config.toml
experts_per_token = 6
hidden_act = "reglu"
routed_scale = 1.0
balance_loss = 0.0023
init_std_router = 0.0257
lr_router = 0.001
vocab_size = 8192
norm_eps = 1e-05
tie_word_embeddings = false
dataset = "wikipedia_en"
Below are experts of layer 4 (counted from 0) of a mixture-of-experts language model. Rows are named router (the router's row for the expert), down (a neuron's output weights, with its number) and show model dimensions 0-63. Each number is 128 + 24 x the weight over its row's rms, rounded and kept within 0 to 255.
After each expert's rows: "comes before" lists some tokens at least twice as common just after its tokens as in all text. This comes from a sample of Wikipedia text that the model never trained on. Tokens count by the router's weight.

# expert 87
router [152 139 157 127 141 102 118  81 127  97 121 144  80 107  93 147 116  97 136 120 122 124 157  99  91 183  94  76 175 135 162 135 106 148 131 104 177 101 117 122 122  86 150 122 141 126  65 139 156 139 144 138 106 133  99 144 174 121 158 113 138 128 105 163]
down0 [145 182 135 119 132 129 168 169 121 109 169 148 131 116 134 147 134 108 125 104 118  98  93 124 129 162  72  74 129 124 103 130 120 102 117 155 130 120 134  98 101 149 127 135 129 128 116  60 142  81 125 127 127  84 131  94 121 127  97 120 115 136 148 163]
down1 [124 157 117 128 128 128 140 130 137 140 127  97 123 114 146 146 134 133  94 161 122 142 129 169  97 112 170 129 168 129 115 128 131 126  96 131 123 114 124 150 133  66 123 124 141 105 198 122 129 143 173 123 128 135 133 138  78 130 168 135 129 150 125 170]
down2 [101 134 126 132 137 161 137 130 128 137 123 128 129 125  94 106 104 146 136 138 124 137 119 110 149 127  42 128 130 134 145 141 105 139 135 145 132 143 124 165 110 130  88 109 128 131 131 110 130 119 134 151 108 140  43 126 139 133 122 118 127 139 160 104]
down3 [128 117 115 118 135 134 126  98 116 164  82 118 116 151 125  67 137 142 122 126 117 125 131 143 116 114 113 134  81 120 119 107 129 129 129 138 110 128 121 142 172  98 141 137 197 125 135 126 119 124 143 123  80 110 135 133 143 119 122 126 165 128 116 146]
down4 [192 133  69 138 120 119 119 150 124 153 140 159 121 122 129 134 128 112 128  69  92 133 114 166 132 122 137 128 156 162 123  98 128 128 128 141 128 101 122 127 100 166 122 151 130 133 135  97 138 132 130  50 145 125 120 127 131 147  71 142 111 102 161 166]
down5 [150 117 118 138 118  91 107 129 109 102 149 132  98 128  90 134 146 145 109  45 135  66 122 152  90  74 105 120 127 141 150 127 151 139 116 130 112 127 134 149 131 128 142 121 143 131 118 139 147 117 121 125 127 118 140 126 123 145 127 120 119 127 129 111]
down6 [128 129 125 100 167 123 120 127  82 127 134  83 125  78 151 158 140 121 148 133 117 142 128 120 143  99 185 110 170 128 130 164 101 124 127 115 100 123 131 120 162 130 102 138 132 131 126 100 167 129 112 129 119  64 119 131 109 106 126 171 131  91 141 128]
down7 [ 90 193 128 128  90 115 157 123 120 117 146 143 134 148 157 128 137 136 157  54 128 128 126 121 127 132 103 138 133  80  99 145 137 144  92  93 129 130 150 104 128 110 107 153 136 129  56 137 150 122 137 128 163 120 124 131 132 117 135 125 141 166 163 115]
down8 [115 117 144 116 159 115 145 149 165 126 125 144 143  99 124 135 126 129  40 127 117 139 121 109 103 128 107 125  90 130 149 132 128 120 114 129 125 119 145 115 128 135 165 140 184 101 176 136 129 125 156 133 129 130 124 128 130 113  77 118 138 112 147 173]
down9 [191 166  85 100 131 116 107 103 132 171 126 205 193  91 122 118 173  85 127 122 130 141  79 126 133 134 120 127  56 129 129 147 105 128 146 125 119 109 136 121 128 143 133 126 175 209 156 129 118 124 171 141 131 130 138 125 144 138 135  98 130 127 128 132]
down10 [135 127 133 142 201 121 132 130  91 132 131 127 147 127  96 140 162 129 129 132 128 142  88 174 105 125 120 131  94 118 131 113  55 112 168 129 131 138 149 152 142 138 135 129 154 161 105 128  95 165 125 117  91 145 157 124 140 142 184 145 152 126 121 140]
down11 [110 128 185  68 126 139 111 180 126 149 127 116 127 147 138 138 206 201 175 152 112 163 104 134 127  78 135 109 120 156 143 122 102 130 128 129 132 136 128 113 148  77 152 164 140  88 114 145 138  73 103 115 114 125 119 147 149  71 127 119  94 152  88 125]
down12 [128 111 122 110 154 145 151 109  97 103 134 112 108  97 181 142 135 159 120  55  60 125  69 121 123  76 105  71 109 102 129 177  57 130 127 112 116 161 156 128 169  96 136 128 129 140 148 117 135 135 127 140  92  88 113 127 114 148 113 149 159 124  60  90]
down13 [178 144 114 126 138 137 120 127 155 120 117 196 109 151 125 145 114 115 115 125  48 139  98 130 147 141 129 125 134 126 113 148 127 188 116 183 116 128 143  75 127 167 187  97  73 152 123 151 128 109 161 102 140 110 127 132 132 119  90 124 158 124 127 123]
down14 [126 157  93  87 121 157 129 138 132 129 149 207 130 132  99 152 114 120 127 134 125 133 131 165 131 129 122 110 131 125 132 131 128 109 126 107 133 107 143  90  93 115  96 143 121  75  73 129 138 137 127  96 140 124 118 126 127 131 127 127 116 130 123 127]
down15 [172 115 147 131 111 170 124 124 154 127 135 150 134 138 125 149 151 138 127  80  85 118 158 107 134  98 130 148 127 135 141 121 101 111 105 103 113 125  92 132  84  77 125 124 121  98 160 139 123 170 126 128 113 118 118  79 129 153 102 124 123 127  78 136]
comes before: " |", " 0", "–", ";", "|", "."

# expert 94
router [167 144 133 112 141 150 118  81 140 154 102 160 119 118 112 153 113  96 144  79 120 114 177 110  94 203 122 102 113 134 141 142  99 152 116 109 182  93 120  69 109 121 140 174 158 145 143 145 133 173 174 141  85 124 146 120 134 131 135 144 145 115 104  92]
down0 [111  81 125 164 166 178 130 144 150  23  95 116 159 172 147 126 143 195 141 146 132 107 119 102 100 145 118 154 138 120 130  95 194 130 132 119 141 130 120  80 157 109 162 146 125 127 126 112 123 139 132 131 136  89 126 125 122 102 108 121 115 111 133 128]
down1 [157 132 125 171 171 128 125 132 110 117 145 127  98  46 103 135 169 166 140 161 127 124 128 123 133 150 141 121 143 158 131 150 107 105 110 176 152  45 122 105 134 130 171 121 120 177 101 131 103 151 139 112 125 113 116 130 178 127  58 134 135 128 127  88]
down2 [180 130 131 127 141 103 145 121 110  51 127 131 128 132 142 108  87 120 138 145 145 111 157 169 128 101 154 126 136 112 149  80 136 123 111 136 121  42 132 147 124 112 139 130 138 141  47 123 106 126 128 135 207 126 119 144 166 109  66 118 132 126 123 131]
down3 [123 127 115 152 130 109  65 127  88 140 141 125 129 162 143 106 122 163 128  78 102 141 136 132 119 123 130 131 130 114 159 135 128 116 114 111 116 117 121 165 144 119 164 188 141 126  62 142 128 122 136 117 128 114 154 129  58 151 146 179 148  81 118 130]
down4 [188 129 189 151 100  75 100  57  93 125 101 131 133 116 127 122 130 128 135 129  91 120 112 150 118 169 113 129 106 128 134 144 136 130 139 123 112 129 109 153 130 128 131 157 136 115 153 127 130 135 154 102 118 123 124 135 175 118 136 128 157  65 127 183]
down5 [131 125 132 182 141 124 130 169 146 126 118 143 128 128 129 140 173 156 172 133 121 133 148 114 178  99 128 149 121 141 211 128 156 128 137 102 127 127 128 130 104 157 127 111 135 122 123 158 134 105 128 134 117 125 129 129 176 145 114 110 110 166 132 164]
down6 [129 131 132 134 103 106 113 128 142 145 130 133 124 131 130 125 127 125 141 195 134 159 114 149 116 128 160 124 159 111 193 183 129 166 128 101 120 129 122  59 129 153 130 151 129 130 122 146  80 121 139 124 160 159 102 135 131 113  85 104 153 130 197 141]
down7 [136 144 128 174 131  89 136 159 131  86 126 125  56 126 137 126 109  72  68 147 127  77 172 165 156 128 129 127 115 124 164 147 137 132 142 116 126 130 128 136  92 149 135 135  99  99 169 131 121 178 113 117  71 128 129  91 143 142 121 135 138 126 131 132]
down8 [127 126 127 126 132 124  79 134  72  98 102 145 113 181 164 127 128 150 146 127 155  73 123 120  98 150 162 123 128 105 130  61 125 114  69  97 127 109 135 139 119 156 113 113 130 135 129  77 120 142 132 155 160 128 168 129 163 135 135 112 121 129 126 130]
down9 [103 116 131 117 157 125 155 116 119 128 127 113 118 155 141 135 125  98 145 182 127 141 127  82  87 159 145 100 138  96 131 146 120  87 128 104 127 149 107 130 144 124 129 124 138 162 167 112 128 119 111 128 127  93 117  64 109 144 111 110 111 162  61 124]
down10 [120 118 114 112 109 148 116 139 132 115 103 140 118 130 127 144 153 118 133  97 133 153 131 100 156  80 105 179 111  99 125 110  93  74 127 110 134 123 114 139 174 117 202 153 153 134 139 113 125 163 172 140 109 111 102 162 141 151 164 128 202 131 135 136]
down11 [140 129 129 142 110 112 114 136 126  80 185 147  93 129 109 192 119 165 123 193 141  98  68 131 121  76 145 127 142  73 134 123 128 139 157 150 163 127 119 136 137 121 127 102 131 143 137 130 157 139 125 123 150 133 133 147 134 130 149 156 162 129  99  64]
down12 [104 135 125 130 121  68 121 158 128 140 123 153  90 105 138 121 120 159 139 147 122 129 138 154 124 129 187 104 125  44 110  74 129 149 149 109 122 125 117 169 127 128 117 120  53 110 128 127 139 115 129 239 135  85 153 128  77 141 134 122 155 130 138 168]
down13 [162 151  66 126 110 103 135 169 144 130 169 169 156  99 203 128 127 130 128 192 162 111  75 130  93 149 123 111  78 181 107 160  93 129 143 115 152 130 126 139 115 125  95 130 150 152 139 123  84 133 115 129  85 156 125 124 130 120 131 159 117 120 127 120]
down14 [144 198 128 132 130 131 135 128 148 139 159 104 192 138  61 127  84 134 135 128  94 119 152 167 164 137 129 129 141 116 136 153 152 131 129 149  39 102  91 109 102 154 102 118 142 181 143 147 127 132 139 140 127 128  75 166 133 105  79 191 130 110 143  88]
down15 [147 131 161 147 111 126  82 141 128  82 124 108 149 114 144 129  70 143 158  56 132 120 153 128 130 143 178 147 144 108 124 139 133 120 117 114 135 174 123 146 125  92 129 153 127 115 133 119 105 131 117 162 144 127 130 111 128 104 135 118 183 108 101 202]
comes before: "  ", "\n", " 1", " —", " 2", " 3"

# expert 17
router [143 141 134 108 157  93 122 101 136 138  83 119  87 121 118 185  91 101  80 114 118 153 164 118 129 110 125 144 114  99 115 134 124 135 119  93 152  97 115 141 124  99 131 124 171 128  58 139 167 127 138 135 120 105  96 136 130 130 151 124 140 149 123 119]
down0 [125 158 135  82 133 141 125 126  99  96 155 124 145 133 108 128 129  73 128 127 130 124 127 166 109 173 144 145  94 167 165 128 186 126 152 146 138 125 121 105 117 127 127 102 127 119 138 111 129 142 107 122 105  79 134  47 123 170  99 116 134  92 128  92]
down1 [122 145 136 116 156 133 143 149 134 138 180 163 138 129  92 120 168 145 119 129 138 144 103 105  74  58 142 142 127 123 100 109 115  86 139 132 195 119 120 118 144 111 123 109  59 127 143  89 138 127 122 114  70 144 104  92 144 142 131  85  91 155 125 126]
down2 [124 155 112 132 227 129 129 121 114 131 101 132 129 140 129 136 134 129 150 122  72 114 128 151  74 105 131 125 111 128 143 134 103 109 137 118 152  87 138 119 148 138 117  96 121 103 168 145 219  90 114 111 157 164 128 178 129 173 115 132 135 120 130 125]
down3 [136 123 192 125 133 118 138  65 153 112 129 154 124 111  92 129 131 128  97 108 130 136  90  93  90 156 120 112 143 159 121 144 123 118 128 172 106 143 108  67 112 129 128 124 122 130 121 138 108 139 170 124 130 127 129 106 142 126 117 119 110 149 170 169]
down4 [125 126 112 131 108 136 148 146 168 164 119 127 115 160 166 103 151 174 147 131 129 115 137 134 159 144 122 129 106 167 134 137 126 138 135 139 140 110 175 101 129 129 189 154 113 128 166 128 125 178 137 162 125 124 125 169  56 165 134 132 125 132  94 155]
down5 [101 141 111 121 127 163 108 186 138 169 115 128 190 122 174 140 134 118 133  89 132  71 126 129 119 107 123 125 131  75  88  99 130 111 104 120  93 124 125 112 127 126 136 100 125 159 150 155 161 112 199 144 127 133 111  99 137 139 134 118 124  52 135 122]
down6 [130 115 100 131 112 166 121 123 162 130 140 134 129 121 109 157  82 130  79 145 106 125 117 117 118 108 139 126 137 154  90 139 160 159 134 117 132 103 108 130 133 125 128 151 137  81 173 112 145 168  85 130 124 154  97 116 157 125 119 144 195  96  73  67]
down7 [131 143 136 182 118 110 149 164 117 126  96  80 152 128  79 128 128 123 120 129 122 124 129 139 139 153 129 112 130 111  61 128 160 108 141 161 161  93 141 110 168 117 128 123 128 142  98 136 156 160 169 127 153 138 115 143 151  79 124 153 133 124 114 151]
down8 [102 186 134 135 162  68 129 140 139  77 133  86 128 131  90 104  78 113 139 140 134 136  90 133 119 136  88  75 115 120 114 143 134 135  96 126 138  81 160 127 155  95 136  78  96 129 137  76 135 136 154 212  99  75 181 107 143 130 123 131 153 125 116 142]
down9 [139 125 158 128 125 101 120 123 124 126 169 168 124 160 126 108 133 136 112 129 127 129 110 185  84 131 126 119 111 129 154 139 128 163 145 159 128 138 141 133  66 139 124 158 131 154 193 130  94 139 110 156 123 108 143 125 134 128 121 119 144 143 152 164]
down10 [ 91 146  97 157  90 168 126 189 126 157 127 129 133 153 172 142 128 125 125 124 110 157 130 125 192 132 125 129 133 134 106 134 155 146 115 130 120 110 133 117 151 107 122  87 164 155 131 153 104 133 134 127 162 115  68 108  99  96 131 130 129 122 130 141]
down11 [108 125 129  97 102  94 149 130 136 170 145 124 144 139 127  58 131 119 128 126 133 168 128 149 128 136 123 128  98  53 125 128 112 163 124 118 165 113 126 127 144 120 120 133 152 102 159 140 125 125 129  56 160 132 130 128  95 129 127 131 120 140 112 130]
down12 [114 114 138 130 120 141 119  86 158  80  71 109 108 129 128 128 130 133  81 126 145 114 145 116 169 172 130 121 154 137 121 128 124 142 129 121 136 123 130 123 127 129 129 121 131 128 135 193 138 129 143 123  92 130 107 146 125  90 128 129 142 105 141 124]
down13 [ 86 100  90 138 116 114 128 152 123 156 133 125 165 125 127 134 161  98 129 119 141 127 127 110 179 108 126 128 193 108 131 144 130 133 172 111 100 111  70 175 123 186 120 153  90 121 129 128 130 130 121 127 133 144 128 127 103 178 119 115  94 134 118 136]
down14 [136 163 139 130 143 158 126 128 125 153 123  65 119 114 177 105 162 115 115 143 123 109 130 107 132 121 118 123 145 128 132 110 113 137 149 100  99 107 117 146 137 105  62 130 144 125 121 113 175 121 114 165 107 137 107 127 148 148 129 113  56 126 133 191]
down15 [111 147 124 121 140 138 133 137 128 143 118 125 116  92 137 125  80 132 138 127  83 116 142 128 170 171 131  77 130 165 132 137 130 137  98 113 124  97 129 163 137 160 120 161 132 119 115  96 100 106  82 135 128 120 129  62 131 147 136 139  96 125 166 135]
comes before: "′", "″", "°", " \"", "N", "W"

# expert 15
router [128 157 178 112 151  59 140 101 129 106 130 112  99 132 112 153 118 112 128 157 120 117 158 129  92 146 125 123 160 151 131 109 110 136  98  98 164 106 133 116 149 110 159 171 164 115  76 119 142 148 160 183 105 101 105 108 158 117 110 136 133 128  99 124]
down0 [120 120 124  34 122 128 153 179 108 110 118 132 134 120 177 109 111 136 163 108 131 131  94 119 124 133 125 114 203  95 113  48 136 144 126 119 131 133 128 119 136 103 134 138 108 112 111 106 101 119 136 122 115 123 179 164 130  97 127 133 108  72 130 100]
down1 [142 128 127 130 136 135 199 138 128 153 111 106 144 134 105 198  62 135 162 125 132 135 119 131  93 145 113 154 148 125 107 100 135 129 105 128 150 132 125 119 118 114 129 126 152 132  72  92 119 144 129 147 185 128 125 131 143 129 125  85 105 101 127 119]
down2 [114 138 150 116 179  52 119 116 141  87 128 121 134 153 146 107 222 123 157 145 159 127 116 114 102 130 137 195 129 126 131 146 127 128 136 128 165 132 168 129 167 119  96 129 124 105 115 123 116 125 160 130  45 155 167  96  96 100 145 161 121 111 108 140]
down3 [167 174 178 131 144 124 150 227 114 132 126 150 128 140 102 112 139 127 136 140 144 125 136 132  85 135 121  94  84 124 128  96 100 128 117 114 129 140  81 129 129 114 111 138 135 143 115 147 116  83 138 121 123 139 129 135 106 145 136 124 124 128 104 127]
down4 [127 195 123 134 125 150 125 132 139 111  85 177 120 101 132 128 125 104 151 132 160 140 117 138 101 180 172  98 108 131 143 129 125 106 115 144 140 118 122 128 157  56 124 135 146 131 124 140  83 148 104  96 136 198  92 132 139 124 133 118  90 132 134 126]
down5 [130 124 101 122 135 134 151 129 137 102 106 144 143 129 189 151 157 139 129 150 127 106 148  97 144 130 141 129 118 133 105 136 175 130 126  59 161 127 173 147 126  99 171 114 140 109 115 148 134 111 118 146 155 122 117 151 127 112 154 121 160 133 127 115]
down6 [125  87 121 140 126 159 110 127 137 142 144 127 136 137 135  87 123 155 124 144 120 121 122 150 136 144 115  96 122 104 137 129  69 122 120 151  99 121 127 137 137 117 128 130 137  36 114 146 100 145 147 131  80 123 135  90  93 106 164 141 113 113  65 134]
down7 [218 125 131 132 117 106 124 132 157 163 142 157 132 111 140 154 133 132  91 130 125 147 151  95 107 119 138 136 155 125 124 121 126  93 132 122 133 129 122 152 129 130 122 133 143 117 126 120 139  95 123 134 105 120 120 123 103 128 143 137 128 113 128 139]
down8 [121  82 119 123 130  86 107 131 115 101 126 126 119 141 141 116 130 177  91 114 129 127 129 101 141 135 118 108 133 133 133  86 126 130 143 119 124 173 146 134  86  98 165 116 127 137  93  99 112 148 110 131 123 131 115 135  84 132 129 120  87  99 175 130]
down9 [137  97 137 128 142 128 148 124 134 135 129 153 143  92 120 136 141 141 137 127 130 123 121 183 125 107 136 173  82  91 117 116 102 150  86 133 131 142 132 126  97 192 146  88 111 137 127 156 122 130 128 121 123 143 164 133 134 142 140 127 114  92 130  96]
down10 [110 106 129 126  99 135 166 137 149  44 134 126 145 131 134 117 114 129 146 134 136 114 126 175 150  93 139 110 128 106 137 135 139  97 124  93 154 121 182  83 146 126 135 129 126 171 167 126 148 154 123 163 106 128 161  85 157  51 127 129  60  52  99 132]
down11 [131 105 137 107 130 127 136 109 118  99 126 144 138 134 125  97  84  83 132 148  87 128 136 125 147 129 126 133 130 127  71  68 182 126 120 132 144 137  61 144 112 126 122 141 151 135  80 144 133 139 132 136 133 140 132 129 130 119 132 150 168 145 138 126]
down12 [138 125 125 136 154  99  89 120 105 108 128  42 113 133 135 107 104 125 129 129 132 122 163 143 162 146 104 124 123 129 127 129 110 131 105 112 160 132 129 113 140 155 161 124 125 140 192 105 129 108 148 140 150 174 106 137 159 131 127 100 112 120  79 142]
down13 [143 137 128 140  98 100 131 146 122 217 135 124 124 109 130 151  98 122 125 148 103 130 127  50 117 129 125 119 104 154 143  92 134 153 126 119 197 149 128  91 114 126 116 108 107 132 147 127 160 139 131 149 125 148 118 100 136 144  82 196 125 114 172 116]
down14 [111 111 129 119 136 118 187 114 109 153 197 178 117 124 138 142 129 130 170 168 129 124  99 132 147  75 129 151 200 129 136  71 145 134 125 135 128 142 128 111 146 116 105 127 144 130 131 138 120 145  92 120 149 103 125 119 139 140 120 111 107 143 120 121]
down15 [135 128 170  92 124 150 130 116 189 123 137 135 128 129 144 103 128  53 144  70 135 122 145 119 157 191 117 127 136 122  68 118 132 214 157 141 150 126  93 111 136 116 130 148 144 162 139 113 148 109  94  94 119 128 115 158 120 105 133 113 120 122 136 160]
comes before: " |", "–", ".", ",", ":", ";"

# expert 81
router [148 136 141 102 133 142 100  77 155 111  78 100 107 142 122 131 104 110 133 149 137 156 141 159  99 124 181  88 133 131 130 149 122 149  97  84 145 117  94 121 111  92 135 114 127 154 112 144 128 140 191 130  89 114 138 127 133 110 131 125 135 175 132 109]
down0 [121 123 129  87  79 129 123 132 109 102 102 127  86 186 183 142 135  76 132 122 119 117 124 183 134 130 127 121 129 117  98 136 106 143 130 164 128 136 126 113 120 138 227 127 116 138 118  71 126 135 124 136 134 130 145 128 101 112 116 128 132 152 189 132]
down1 [128 175 151  93 152 127  74 165 139 115 141 134 135 126 134 147 174 118 150 115 123  77 165  84 130 121 176  99 115 130 139 127 127  87 165 133 127 126 178 134 132 129 105 126 130  84 177 111 130 123 150 141 131 131 180 134 117 155 148 127 130 164 120 153]
down2 [131 127 139 104 129 149 141 132 116 124 129 129 126 111 127 112 129 129 176 106 122 135 102 123 118 134 129 126  87 128 129 126  72 141 141 135 114 120 117 126 139 162 105 133 135 134 167 153 128 127 133 125 157 129 128  88 138 155 131 109 122 102 120 147]
down3 [ 82 134 129 170 128 135  98  95  85 108 144 114 113 134 125 140 121 147 148 143 164 121 117 128 161 108 130 130 117 175 120  91 142 197 179 121 144  71 128 122 155 147 110 106 133 140 161 129  75 134 201 128 127 140 164 118 139 162 102 114 135  89 128 138]
down4 [130 131  86 139 110 126 139 117 158 140 141 129 129 108 112 122 152 109 114 138  99 120 129 160 133 128 133 129 171 125 141 132 123 118  81  93 105 123 112 131 135 174  99 128 136 117 146 136 131 112 138 109 151 121 129 123 172 124 122 182 140 101 140 109]
down5 [ 85 125 135 163 136 115 118 132 125 100 126  92 127 114 121 134 127 140 120 115 105 144 145 165 127 137  93 134 134 144 132 124 106 114 123 131 155 130 116 163 112 111 129 124 127 125 137 143 130 128 167 148 135 131  83  98  96 154 114 118 164 114 132  97]
down6 [144 129 139 120 129 123 128 134 116 131 101  89 126 115 142 164 137 146 167 134 150 109 185 104 112 144 137 144  88 121 161 125 127 123 140  80 116 118 155 162 125 157 113 120 102 129 125 139 114 172 109 171 118 135 148 140 150 130 173 131 132 123 151 127]
down7 [163 122 119 140 123 138 166 185 131 193  85 126 162  76 119  73 139 157 107 135  99 129 126 130 117 121  83 156 128 134 143 141 154 131 139 161 154 138 145 121 118 119 185 132 124 122 127 131 126 167 112 176 110 147  91 161 102 147 122 135 136 119 129 123]
down8 [110 143  89 141 110 130 119 130 112 119 127 125 120  90 138 128 137 139  99 131 208 142 135 129 136 103 148 123 130 129 162 108 178 131 110 102 153 157 104 152  94  94 160 145 130 135 101 140 117 108 108 152 152  64 111 147 117 115 113 130 166 119 137  99]
down9 [132 155 101 147 139 161  93 105 127 167 150 169 140 123 140 138 135 128 127 131 133 137 171 115 123 112 136 128 132 127 107 154 151 124 136 103 123 110 114 104 130 119  69  98 144 156 122 129 128  97 120 122 122 147 106 117 132 112 134 124 126 118 146 126]
down10 [155 126 117 112 127 138 124 115 144  71 128  52 112 136 101 118 112 135 119 131  93 100 116 130 100 137 136 129  96 121 126 155 123 148 126 131 132  92 153 112 144 135 127 152 127 115 103 127 106 188 130  97 163 101 131 153 151 137 114 108 119 124 122 100]
down11 [158 106 113 121  67 126 102 124 110 178 135 154 147 109 127 107 130 126 117 175 128 113 133 159 159  87 129 128 160 162 104  73 136 132 119 137 182 148 118 133  85 123 131 143 115 126 100 103 138 135 184 161 121 147 129 121 104 136 123 128 135 151 128 119]
down12 [ 84 129 127 162 126 147 161  85 139 134 142 121 143 167 118  86 145 113 184 140 129 131  96 123 140 125 142 130 118 112 118 111 154 128 154 118 144 129 129 108 144 128 138  89  87 135 181 159 120 135 124 119 116 125 129 134 218 173 129 120  64 126 130 147]
down13 [128 120 108 105 121 163  99 147 119 115 110 104 108 143 181 134 139 127 134 146  92 100 128 127 181  98 127 110 142  94 117 151 120 128 124 122  82 155 141 151 129 177 140 106 109 106 185 128 141 155 148 135 127 133 120 117 110 109 157 155 127  94  94 151]
down14 [130 126 110 124 114  99 122 146 226 132 139 130 127 128 132 109  64 148  88 120 118 134 126 131 144 126 134 130  93 110 179 147 114 127 122 113  95 114 115  99 103 136 124 138 106 150 149 110  85 125 139 126 133 133 144  90 121 132 129 145 111 121 131 128]
down15 [149 143 101 142 150 135 126 125 112 127 137 133 136 121 143 110  99 106 129 155  99 121 139 120 128 166  97 163  71 134 142 116  91 127 121 135 115  44 135 121 122 152 127 164  87 141 139 167 121 104  89 119 149  95 110 111 135 154 128 100 159 125 122 118]
comes before: ",", " (", " of", " in", " and", " School"

# expert 111
router [157 164 161  96 108 127 121  92 168 100 110 145 103 124  76 167 128 103 106 144 118 124 149 124 131 139 150 136 122 126 101 146  94 161 124 134 118 119 109 135  91  90 139 173 151 145 118 158 117 130 167 124 113 129 140  88 108 106 145 131 146 160 152 114]
down0 [ 91 148 132 110 122 100 119 179 101 135 137 157  99 142 119 107 130 138 125 144 109 161 124  95 158 133 125 152 136 142  95 120 127 158  53  75 126 120 138 126 127 104  72  89  99 140 127 131 146 130 132 137 170 125 141 105 136 123 122 143  81 135 105 138]
down1 [109 128 133 113 128 128 134 109 108 129 119 122 102 117 189 132 115 129  94 102 132 134 130 139  90 163 127 148 137 105  85  98 149 116 140 202 137 104 173  84 128  81 131 124 103  96 125 116 123 129 108 117 143  85 184 138 136 152 129 127 124  88 165 149]
down2 [113  81 139 142 124 164 123 116 153  97 204 138  87  81 122 117 116 133  86  98  87 133 147 145 103 156 130 127 127 124 120 131 116 130 136 120 130 127 129  59 163 121 179 134  93 121 117 154 127 125 128 106 110 164 129 134 134 114 129 135 129 128 135 108]
down3 [105  96  87 139 129 195 126 177 152 135 138 126 127 151 115 127 116 129 137 128 125 113 207 167 119 133 128 126 133 126 124 108 145  83 121 189 123 129  90 111 130 140 129  91 125 132 133 128 128 169 148 123 133 140 125 119 121 154 178 132 135 110  92 153]
down4 [165  93 117 120 104 163 126 134 139 129 135 126 132 127 181  65 113 172 133 119 159 141 136  66 120 127  80 152 128 138 143  81 176 127 135 126  65 173 138 143 136 151 137 123 133 151 145  44 141 173 147 133 177 135  97 126 119 140 120 108 134 115  70 168]
down5 [133 133  69 126 125  98 102 169 120 130 136 130 154 130 148 119 149 125 177 127 115 136 109 128 126 115 158 128 118 127 130 178 125  86 127 149 145 129 145 145 129 129  80 154 132 128 162 124 139 118 184  94 157 123  96  88  75 138 100 166 138 130 117 117]
down6 [ 58 126 141 117 124 145 115  72 138 114 132 103 112 166 156 123 147 119 117 125  98 129 144 145 127 127  95 128 125 118 131 135 106 128 114 135  92 119 127 171 134 154 112 128 127 133 139 132  96 133 121 130 128 161 153 126 110 140 124 122 132 120 125 154]
down7 [130  96 109 135 154 103 136 100 128 127 123 157 139 124 121 144 127 145 122 110 130 105 138 124 150 116 132 135 195 126 113 129 124 181 127 109  94 133 138 143 115 154  79 107  85  71 128 123 126 126 121 166 130 125 117 146 119 113 137 131 117 146 148 127]
down8 [132 145 130 145 127 110 129 162 146 127 142 137 153 186 129 130 147 120 121  90 121 146 138 117 129 142 155 153  87  74 124 104 103 144 122  75 117 159  94 127 109 166 181 154 120 123 128 112 122 118 127 148 150 191 137 140 127 129 148 128 172 134 114 107]
down9 [124 115 113 119  90 118 130 127 146  88 129 122 128 130 117 165 121 130 130  91  81 165 151 128 133 126 129 176 159 112 131 134 143 125 136 131 215 134 126 154 187 116 129 151 128 133 136 135 125 117 123 178 107 139 118 107  82 114 131  80 157 120 120 119]
down10 [113 148 143 157 218 126 128 120  74 155 152 119 196 117 121 140  95 150 117 125 163 125 125 212 100 131 160 123 110 142 151 167 129 133 135 116 127 137 104 124 120 111  98 136 136 137 157 153 114 127 115 105 111 169 133 158 160 130 147 110 110 153 147 135]
down11 [141 164 148 124 128 107 125 136 143 147 124 125  77 108 127 156 163 124 144 117 113 118 135 126 138 126 118  93 134 137 118 128 120 157 137  86 125 106 123  96 149 119 128 155 159 112 125 150 139 123 115 197 127 103 105 169 136 110 198 137 147  79 135 132]
down12 [120 119 193 135 128 118 131 171 155 105 127  56 128  75 105 135 127 155 128  95 125 141  96 151 122 136 136 121 126 157 163 154 106 149 119 124 120 137 127 136 132  69 136 129  93 142 116 141 141 103 153  99 161 125 111 132  82  95 138 133 119 162 109 133]
down13 [139 140 132 164  67 118 126 146  71  64 119 129 132 139 140 125 121 128 103 118 136 127  80 139 128 131 114 119 149 129 147 146 134 107 117  88  98 128 109 148 131 141  83 118  78 147 135 105 100 148  96 130 118 127 133  88 140 145 141 148 139 101 130 162]
down14 [140 192 115 141 131 127  93 162 135 187 129 101 132 136 120 111 132 159 132 174 139  92 123 102 135  95 128 129 135  95 141  95 136 170 118 147 132 131 131 127 105 153 147 142 133 117 118 138 205  86 125 108 127 142 140 142 148 136 123 124 135 132  93 178]
down15 [144 137 121 111 143 161 135 154 129 127 132 124 127 128 109 105 101 125 149  97 155 101 159 135 178  92 103 156 129 128 120 131 137 149 151 131 132 144 111 166 145  74 141 142 121 146 127 149  89 121 118 144 128 138 158 137 111 103 118 155 112 149 188 127]
comes before: " of", "s", ",", "'", " and", " in"